{
  "d_expert": 256,
  "balance_loss": 0.0153,
  "balance_bias": false,
  "vocab_size": 8192,
  "norm": "rmsnorm",
  "grad_clip": 1.0,
  "seq_len": 512,
  "steps": 3382
}
Below are experts of layer 2 (counted from 0) of a mixture-of-experts language model. Rows are named router (the router's row for the expert), down (a neuron's output weights, with its number) and show model dimensions 80-159. Each number is 128 + 24 x the weight over its row's rms, rounded and kept within 0 to 255. Numbers have three digits each.
Before each expert's rows: "comes before" lists some tokens at least twice as common just after its tokens as in all text. This comes from a sample of Wikipedia text that the model never trained on. Tokens count by the router's weight.

# expert 0
comes before: "\n", " The", " He", " In", " It", " \""
router:125111159153133134128127140133123118144159153130159095129120098113140151101135124115091064119133136137104153104102104137155113180132110104129160154133150114089126099127102139189148098104172089181086127152137100152109110131152110162133113145
down0:132140120117123139108160131148155129138170132136115116114098135117148117148115092139118120082132048142131121144101118154118133088134132092128141112090116111140120165130122123119119091135174125115062136155169116107154101076131146126104107115
down1:136147160132108082124149100125127106124154101108120093126138154089116069079141120130149155131119154092138086145158155141125087121147126159066117139098128110127128137135109123124144123119173132123079139106148137119168165180076154112146121121
down2:144086154128124130138108120172148159100184128135144152063127112131125137140124109129138147055140120127105138105093149159135175108126123124137120191146126199163133143143116126121114130147087145130149131118140125146123117137125140125101131133
down3:127158115125126129142126133131130100129117113089127141154078162113130164141161127122160106128100125097151132099129131076144108127098149119112142115138102126062121169107135136135129106106109135133167144124119105154148076134141129146164127130
down4:174105133129074135102133118175113085099108115091163138212134114135118117095132109096126112130147129143149129146117134123161102098137121128103128132138126163118152132134124091125126127122122146098125134144138114113071096070159100135146112142
down5:146118097141115133096107106127084151092092118120156109103097146114159131109124158141142134134163196173103092141150129128121093187117083129181124110182116134108110151115126156098118171084104169100155116128125128117119135139124093100094094113
down6:131128069142169179133144142159137124146127185113085124124172126126124085108127108159101135111141106152117127136126116180135196181131139167162125090133157121125135148148152123146144102119122106180110119128121172128106132123134145116130128127
down7:107130182108145066163124154162164127117141132155141169125154131136102143100163137115115171162114122098092125150120154127116131124090145135191067119140123161172147152168113108140107137120112119132153084115133160152107108143102132108113157123
down8:199125155127132128095117120125208128079128125092102130121147127183122091139115108082183073131150141077111139135100129060107157105125125141101137131143122129130141144128140122123138095134118126143092112132148126138126138128113157120133129105
down9:130148131150177160138130158092157134152129125148086122127127172177129110128134116150080123115146137135126134181160109076163110153132155133098117108122130085076116117145138160116129121120166072134128133107116128091104128153092129144128121131
down10:133113149141087165124133092127117126127122140125126103121151081142146164118125140135193122136137160085116060119087134169148131153132120123108117127135165145117186127111133107142069154150126132116113110119126129143143175075140138101106106102
down11:097134129127110137098120112084105066132183122151150119137054136138132147117135128163099145111150110148081106067073079164190160104161152163107137125095143157130130121119194127139148141151170177153144084127151093115108133117121112142128134125
down12:122179139137173121116178104125104158123129158114128131108057096060118096117109121146127117122095157137137137109150135133148088094093177146105136137138125105134097151148105112107102094137131148105116131171136069141120131130154139125077141138
down13:129140169116102151134129152148184116093073152150152125148125137138150104121124128106148134133121112118140123107157089163109147141123178115187069131087161127117123123140143111088144122131121142071101117098116135085103136125083129124147144118
down14:134120201123095104130133099181110111097165110128120109129126174093117122136129120157068111122097131158123105113109100138126131113142153122173124081120142126156076109165116109148097132107156116101139119123110083110094126137144105126147147124
down15:140122164155158108104140115124123138135092127131100127148127170107124141098124144126139128131137095135142148107044095146118154113138130131146085146124132154148091128118124068102153150123131117151093137090176131190143129134152181115160133137
down16:122127127147125107167158086110114103131141120146139174127097125109115121152131142138119125171131140150138128138144130089138099122113126147117100166087143122124194100109107118099122122177140099108159130094141086097149096141131133089109141112
down17:139149154098089069174103168123157122162119132111168116138140128103098105076175123139114144139186120117131129126146096139132132121165140117078114132135119113156120114069111127133123159122136180150141123135139144102118133063174118120147176130
down18:120104132107136088107126109124101140137120158135155081123135110092096194127127120185156123100120119087117147127130157116121107149156137124142149124098109129195123120126117098090172139151114082099123123122152116080066128110126176155124157093
down19:108132147159111151175128097157080105128175150159133120142122183131153136131126153169057108117128129121177153119109104143139131101121162148162135129116158146078141181154155134132084152125137122143133123131138088150153119134105095151139130117
down20:130140076118136130138132097115135116120121158096159149102095068130118165154114121107138102137117143160111121091140129126084127117116106111091171123196128117133147106165118126101125102125128121135132128130103112089096138165141140107101129128
down21:137129138100124127123137100152128118114125071137112094142096131096108120125129121124101161127106131111152109133107126114124139118131069125138093128129093108114127105099120145115091124110109098171128133137119127113153131126092152103112114136
down22:124140164148128128142146125128139124157124137119094149130149141095132088102072125111118128096124115124140157157129122159142140132160120138131100129140106141124130173118093129124129135141163106126108151162107153132108113114074147129114147077
down23:129160082148133127172137129155130190153120127122188127150136101125099140122128129151138103146143131217094119142139159124145126128157151114100124130124119118151077110075145148132092121122129106151122143108112191115171099112165136132103145140
down24:144124096105150180121123137045105094142136127117148130132121126150107115138173120094145090155132158111113123114127150131112092093131157128124115123091144096120102123173152132097151129124135089155082129108155163110133138120141164103124129105

# expert 1
comes before: "-", "|", "\n", "==", "The", "==="
router:133131147138186104125148145091108083117155142141118094145106125122121142113139173122146073148138123158100113144157111123148135107161138118110121170153157117120158149129130161157149120096112134126119114087116084123139106173155133147150117115
down0:156130148141108078118125130101092144152113203161084150133126162130143134138109168155123150144111068143127124157106140134142153119142127167129116075133123111124054163139153124141183124143153124111149103164140152181153124087100146100128102095
down1:127094124131118147108149144125116138126139164084124112102122127078126109111183116121134145077146125132138113082115133127120123155134140111096127163186129143149125098116147170154109172127126095118121150129111109149084134116099169080128169140
down2:141162117164195156083105113121151128114162113114120100093127179162130150119127111124131081121160120130106107104092157102144137107147182131076147107128116075131177120124109108123111125105067152130118133129137129121124105136124167127131090180
down3:133129152124147122138130175137094119168142074128155137133124121131102105121146118130117138118128161119102098121140102158132133169118140134136163143081120153096061136130100121155135133155167153120109129123136098136095115140128139126126134138
down4:114107152141115134118173117108147131129104136103180110126119129109123147132118089124159111116108126095111158123137148147141141133113090140160120146153112133111127117117136128105130089130109090126129134179101112124114162125131102070119143175
down5:088147167143122152148180103117125195099094125141120097142162127136106113168127113100115137124155130076089187097129138162094154106140120112128113130137110166108126141163123124082132131122102097115084146126151134117154123125128138137089115165
down6:146161112134100192163116140152126107118126187138135143129135170111119106110161108130161148187160120119104126156124103135105160139114129147145171137134174105131089109128127146126120109136111161142118132131149137130134081082130187112155124136
down7:141077068159113160136181155096131128140129129132125127170160157159106095136174161132114076101174125131095134159176137153144084118122143102146138092165153144114092107123124124136132187124104104145163161115128127132138098154110133144134135115
down8:125134127192126099142168129095085154129124124129136146123109103118111106120130163049086131134138130146092125116125134105134174102112102097154111165140135110108056133132128223129098128148103163136112155088103146160147117118102129148107126132
down9:109115151087133143139179119119128138128155115134128122131148142145111134129126126137153179115158135189126149130144122100112123176112128134093176133132124142126075108164128129115130178122111130174132080123141137122137159160141130100135123125
down10:135135114145139109128086143165129150156148125173127116073084108094100078157130150133149055089112127129138093121125125168138105143107109121115113142130101116131122118128143092139140152101119127127106151138088129083091113160146118129087130124
down11:183164072137112134153098148110106120128089129074073139075114126089139095125097121125124140125109137131122111142128107170086174127118110185129125131157120089072167152075145127130107107114089117119132123109140131113126138129118121102131136131
down12:153116123130105141097070117088118124132102101141109132133108124111122127135127156128140113080131117102131116127131113127121105125126128080136128142147072130116096125155119165130131076141147112103083131142100116133158125130138120171138093150
down13:120111127102131077144098167131085144126130115144132107131152132103129134130084157178117165120138101162130120110187136124159123126153156139151104146129103122117114138137128153145153167151100106126119117123173159120130177134128103120143140105
down14:082104122133116124084112140131125134128151143129074145097115142128149105155127114137131096109164128138119123149106108119133119084109130127117097096102129110150158072108115127124089104140107122116122143112138076152157114157138166130146087183
down15:129140162128132120123145071157093116134151166124094125148117203115140138140130113120135086144117132137124066132097143132112122131129149164134120131171158080131045103108164152141130140103143115146145124158157145138127068116124174108110134159
down16:142146126132119075124126138165132126141079121166124130129133148072144156121095129099143170080124103127104138105105123089199105114116127131124079112142153130149136129064131121130126122113100095148124113136135123133099102101128117082130156147
down17:106176159129145126091155142128134135140129090119086121155135115098136134160152124118139146127153088160166130141115147124144151082148096152133135112123093087138107147135131135063084128114136110118120116177109109105125148136133164126144132131
down18:116141123106125162143160109121139128125086114136130134108117167089089111137144125118148148138151108128141143139130127143147125099131185120129139109102146137178105127124138026104157119128096077148148106198106123136133129118112090119099120137
down19:152148184109164088146106122107147130082157122143122096096116108072148138102163072098108128136153138127163126110130144097103120133128157152127095126142142123125113155128142102190105144090154128131137116118135121152110159127084156123158124130
down20:135125157105076134054078108157137175171125127145122097144179104131126105108141069112116123121119125133139113146134110131119131109120145124126063080126131150125067128153098117140054173168139110170164137118137151094118136089110147135152157143
down21:170149119124124107174154109105175133148080113174104137128106137110133125132137152114139130075149146120110127133132112177113122128131139157163125082144124105089106117117119112136109165184144105163119116130123141133144118101097121118166127137
down22:163078122136125113141125068117125158180131143152182134147157109126088113164115108128166152094094138058127060103124158117118128092156150099175128125092128108123123107148131123118098143143128162127102129095098128097104077096083129120131130181
down23:104138165166140121124126115097141131132117132122149140140129115087115099116138125134179114149095153109181125139095175079138132129132117124101139105128146124127113077130126122126132166109144085103132118111130148159122127137143141100141104144
down24:135076119134106141152113108138140135134127136139069127119123089147185173127077167124129125118133125148145181143120120129125126131125157161127110126146071098189145141160138168141116134162085108165123128125145129200101127127113106105113142124

# expert 3
comes before: " of", "s", " in", ":", " to", "ing"
router:123157147125156099073118125099171077135111164138139124127123108135167139104148144130148066145089108106134144148147123138132167118133115114122136133131144107129161108115122184172128096131110084127135164116132112123125084168117154155106139104
down0:136118137084114148132117136107110129129131153128109130133109117122108056122129134106132125123135075140128125129113111086117114106123141138179135133094121109200153121135105134152133119100126133166113110126114125107095135187105124061098123123
down1:110125110085130117138127156127165147125119134124164116158126092128140126102122093148161121112089125124106110158135106111099127123138147104150166089160094100142099119146095139143151125129121134153118140118087177113168198127125143099117129115
down2:158114147160136107056129125080153171174103149119120152199153134085084104127137145123110125122095136054119113135132133196143134135109119149104113166103138117122124137146110120125189148129178090131155117115137151166121138130118122130102090147
down3:133126106118153132153112062129128086122128143142124135137131106134137137121119115177125172082130122130201154132129143083116131124108130044135112063127136130133078138082170124144126140102106081120131102136135134083134084123118127121115171124
down4:158146165127120128133147121092180143086130165114145125127101108102124113142110125158132206091133163116122157131127134131133141109161128109130099128150161029108104135120063129100125149144113120124077112122141167106122129156125155135123160105
down5:114128107126126077136147086107116112083124125160099146107139153093116172129198150166153112102121190130159132128098178133098138117129132147119110092130152133112032089092105094134119145121145186093095153148125133123097113125085141160136132187
down6:084122088114078130093141126150073122107174092116112117133138156099153106115113096131065157116174125089143124140157126117131157136130110132145132105124154147156146122126133129128136137114124140148123136165187099146110122126151128161123131111
down7:126141122114126111147133160110089131118157124165163111097160143128109086086114112118144167098149118105120108063125129132135085156090141118152158132174140133122121124118123103129134109095180158130219093142062128085127147116138158128137091137
down8:091149132131124102057144128168148153081102132100135147138144084120117151179101143133113136131099123128124117128162088144132131130118125163091127123166079059115093145130179104115134117128120126140145170150126159136140101090115123146131175166
down9:148130141139104116133125105135120120120133122079108113075130105132088116126133128081157125119085107143120161081125148142130175122128108206142125142129132111150125140054123133117122166139186113124105099128122111093127122130116129123146136106
down10:127108120120127126098175151120132149077103076123142135136148101164097109182174143116104140119091115133122056188135127148139135106123153147110123125086136138138074120131179088139090141175160131144140129117116104110108130116125183113131105163
down11:143156124124087120149131129113077132146128100138158125165138153152145125117084109097082137126096129148124116117143115133118124189134079151098178118072141119137038148130194113141118137176110130126123106118120130173120170078137144178108122138
down12:093126129142134129125120115166113166120087150137136115138138169115112117093127126107146133055138115126080129114144126125129160097127070143167104171111147139114062101162107128117118128154119103150116141131120112118152122106150092127107169107
down13:142143152134053114124121179120124122112132110107101165130155133128122124114121114132180093173118084140136108136131123127123124120165132097200138150129105188119132134121065150106138100124111090134069128128115106142129128118089137106153078126
down14:124152100122142156127101115141123180103126102129154096126129133126146134147156136135124158148112159140161112110146143109116128194092071146090114147114124127089190155127150148071120130129109178135114130118111142138127155128129125115108102096
down15:159125107127119143151142131107151131099119119103147155145091129181195135161133098173138171134148154133114095128116127160135126165126178112134127107143136167099139148180144128142116159114131129154138106090065133095117114078132114079131125113
down16:093166115088124123147120127107168116150127163142136078120142116155133171106135108130167098146139137123188154160136135116117149160146115154143128145129153119132111126124074108124106103128163100176123128111129123131136161107121138082156120132
down17:089153151170146118129111088123158105122127135123069099066121148131160115120168160154158118108114124129118148111116138156105132186140157146079139142105155158093124129146077121126144132110091137105129127128114131177128154117135126131054122142
down18:129122143101121148135130157104183127120130073133119137141100111153117125159125128136131139097117129127153127078129149142126145116171157169147099083124130134105185119140132159164120155127160110162112143108141126124119143103077137146147153126
down19:153139145140127134128155059142093157145132111122141146137102130122115132130157124093130104111118159115124125129116134133141159142103104153160155114114135188145090142127086182130098138156127154137192140124131115143118134133106107111127139146
down20:126081094134110104148110153150081155161142085110149176143104133140121159141063119137148126123145133154136166112088119128168128147132126120115117101100100159130116118129111128131132128090118084108124110141139084145060159112133127103151128129
down21:117126126119071119147096131157118141118169172151122140139149122113151111154127154111146165110128140118108111129087123123108132108077098162113133141122121138107089127119163089072135150125125157114136143150169119126131118106147166097179134100
down22:149123129101117107104119117104111123138056118122103113151114126131121105146129175119136102099138094105123161148086121137096160127130102139137136103132169113170151130108151132126136135120123180157130119160130087076126162111122128133162119118
down23:096144100133134145144159099124115125115102086130130100129126126140110123177104173130118134127130121120103077117158145105117124156185138134095127121160093087132092149145158108133087163163136166126161125100136141143137155134127115141141126137
down24:131166124105161102134120131128095105114150141121119189164126137104130118111139114118156144145194139128136143161122129074136177125117138162136124109158104148129160084110179126113126133128115093119133171138117124139140142147130135093076122120